config.yaml
num_hidden_layers: 8
hidden_size: 96
n_experts: 160
experts_per_token: 4
d_expert: 48
d_shared_expert: 0
hidden_act: "squared_relu"
moe_layers: [0, 2, 4, 6]
router_score: "sigmoid"
normalize_top_k: true
routed_scale: 1.0
balance_loss: 0.000963
balance_bias: true
router_noise: 0.1
router_bias: true
n_groups: 8
groups_per_token: 3
init_std_router: 0.0165
lr_router: 0.00149
num_attention_heads: 4
num_key_value_heads: 4
head_dim: 32
vocab_size: 8192
norm: "rmsnorm"
norm_place: "pre"
norm_eps: 1e-06
positions: "rope"
rope_theta: 100000.0
rope_fraction: 1.0
qk_norm: false
attn_scale: 0.177
tie_word_embeddings: false
parallel_block: false
extras: ["capped logits"]
init: "normal"
init_std_qkv: 0.0471
init_std_o: 0.0
init_std_up: 0.0471
init_std_down: 0.0
init_mimetic: 0.5
optimizer: "muon"
learning_rate: 0.00594
lr_mult_down: 2.0
beta1: 0.93
lr_head: 0.0167
warmup_steps: 200
schedule: "cos"
final_lr_fraction: 0.1
batch_tokens: 65536
max_seq_len: 512
doc_mask: true
train_tokens: 475600000
max_steps: 7258
dataset: "wikipedia_en"
Below are experts of layer 2 (counted from 0) of a mixture-of-experts language model. Rows are named router (the router's row for the expert) and show model dimensions 0-95. Each number is 500 + 40 x the weight over its row's rms, rounded and kept within 0 to 999. Numbers have three digits each.
After each expert's rows: "raises" lists some tokens whose logits its average output raises strongly, later layers aside. This comes from a sample of Wikipedia text that the model never trained on.

# expert 123
router:498508563479464515573503546481507480453472504552566517484582486536522522566594495497504515543512478497483468516491541441497479497481531416530489550492540505494485523470517419465505513433463438506495535502418537467546502513445538553526619477506467437517510435582557509487566512452480489511
raises: "-", "; ", ", ", "\n", ". ", ".) "

# expert 129
router:508495571517477448481503461510515490474497539497523433544502444440531505482556550442551552495483442535462484570535511484529515506476494420490434581470494471444500553487530424512462565510570408509478511526496459506556447520503480495474498424522487435531503534535543564518546480503437450573
raises: "- ", "Scientific ", "==== ", "== ", "Location", "=== "

# expert 146
router:532509504433429471475566541536578446473521497517465497558552493490564541501548552485510504541466514572513516537507548477520460565507543430518458551486545449442490539444514442396511549470437545538431508560512537494549517534449451505511524486505472491509479487521578529503569497498466536526
raises: "a ", "the ", "something ", "only ", "another ", "two "

# expert 151
router:531518570460442484480565527500484465445434492496451443494574477486530489545521551454463447502535433546500485536494486460507475554519490499570406548419501477478492451460484465437505521490533520468445511541538444523532507565446473484493558499509455469473547427563506552542538515425481455519
raises: "the ", "a ", "there ", "place "

# expert 147
router:583614487485511503492595486458574531476490549544486457478521506443508490527560544439521512495462513559543483498516499455534569483420504504525425538489456459534509514483560500445476545421559417482515495560509491489494514530521481501529537416541514440516451534510499494442509467478447502502
raises: "ed", "ay ", "ly ", "-"

# expert 14
router:489517503461482544540546500521551438428510632456495467537570513521482567530522566429525546532520508481521409520514541455496468581507562499573495520464488469457508483429526473486513558489561469500495494525512502517494482480434505463497529444521438480476536457578563551465529500508535515501
raises: "the ", "a ", "an ", "this ", "both ", "their "

# expert 67
router:521531582462477506482513532499517483495501528487505384533536454407513508483545581427524554503519465485449478567537503484535498490526512490518452534514522464467489516500516429494453512495549391493527543534524464516547492512513464492466525404489522415509516548525524590532546509488449440557
raises: "==== ", "=== ", "| ", "- ", "|---|---|---|---", "|---|---|---|"

# expert 81
router:544487543501507503505502466501497443512511605471481491521582490444523589519478531429494499501542509555483464513501602503542463555500542443600476526525482449509454528507505536477469508453474497537522487601483449533550544532470477519446470453590452434526466474520543553491484494469467504517
raises: "However", "== ", "They ", "The ", "In ", "During "

# expert 6
router:539564498461439586532519453519485462445501515480525507544515498432538490578496510444505538518508497571507498543568498520501458500501541466569436577431561493514537515489512443460451567485514444498508540485484552501545583517443516496443535529533524517524450477479481533473513523447416436553
raises: "poll", "the ", "indic"

# expert 158
router:525501532491511493495515471520495423510466612504470479502589481424502544509501521404500509510537497524480470502496576530541465519499528431634460540516502457485458520497508490480452508483465483524512496610490461520547559517461446532466475427582459464525483492540530544510490505483434519518
raises: "== ", "=== ", "In ", "However", "His ", "He "

# expert 97
router:499556478486456601488479494486491474526485485458449447481553549428508463513522509458467511506487494500445487522630459486547545505494540487536432517455467434489496504489531474471466545406532465489450522553496476541558528514459478482520580428518493452423485547505538479471502482525523451589
raises: "u", "er", "er "

# expert 86
router:570516500492479500519499484481516526442450582494472501493497508469575579491519492483526515529511490587545496530602567528470556511464534429518454498459579473524468464443533496482512546451474528486489490489529520543557591530459440500475540496529489429469424478502529568496494400497468482476
raises: "ian ", "i ", "o ", "i", "o", "ip"

# expert 105
router:529545457495462500488489532516500525513528529519517457467530532418569518559568504406491507506544486491532487545610515467557485575516556439517514486442512424558499489433554461489473492486475526534543600521491447521555521526448461499457564448548452472504468478534561522487543502494472518477
raises: "=== ", "==== ", "== ", "===", "==", "In "

# expert 72
router:513514533507482515487486575481604516476471515513523480520537475515518493532592511496525552510484491580476469498565482517458543487457493434522498498452548463539444484471519447481428586459452415471498554508431490494607538570466513518486571456489510453505507504515530525442567497458471524457
raises: "\n", "\n\n", ", ", ". ", ".", "-"

# expert 25
router:551524463511497506537551485462520475449524475591522423501568469480487484571582516428473501528460497501489447498479503423452500483455526487495449583524507471496458500439543511483477515381494425459543527532470430504501525511429516454473580450526459456560502490515501505478555478529484503524
raises: ": ", ", ", "' ", ":", "—", "; "

# expert 66
router:488551521483471503487471495478518541479525489476456430523539471510590569460550535478499501492544520505591510497521493515481559510470504477529479580455481446520494494525561532451438564477500464517515533648506499568559561521430479504456539500512459457500494504540537580460567457525474526496
raises: "aps", "wid", "ap"

# expert 69
router:543486501497439556483541513492533554438514500504549463511564509469563546515479495527546494483542420543521466498527507481599488500500573513583503518533522489514445499414540433457490591488516469480475516554457509529558530506451472449439521480544425473490480484561527549505557500515533435561
raises: "the ", "a ", "both ", "his "

# expert 11
router:488489507494498524503555524507533503451537537520529505526522555440496512562513527451536501529521499543457430587560576500479459466497588465602441544479562480535494481434518462491455541453481457479512554468473535532524525525426488508415521538495482467496411476552493512453584528510494474544
raises: "the ", "both ", "what "

# expert 92
router:473542493515472499528518519485575509456503485503532435521574446458503538555535478495442500484474495468450421465491505433482467457483556511525436553439480474526513497476551514466458585389528459536544565555449490475535488511500441487498545508557458424462478483544494510445529521448508457572
raises: "\n", "\n\n", "; ", ", ", "\n  ", "ari "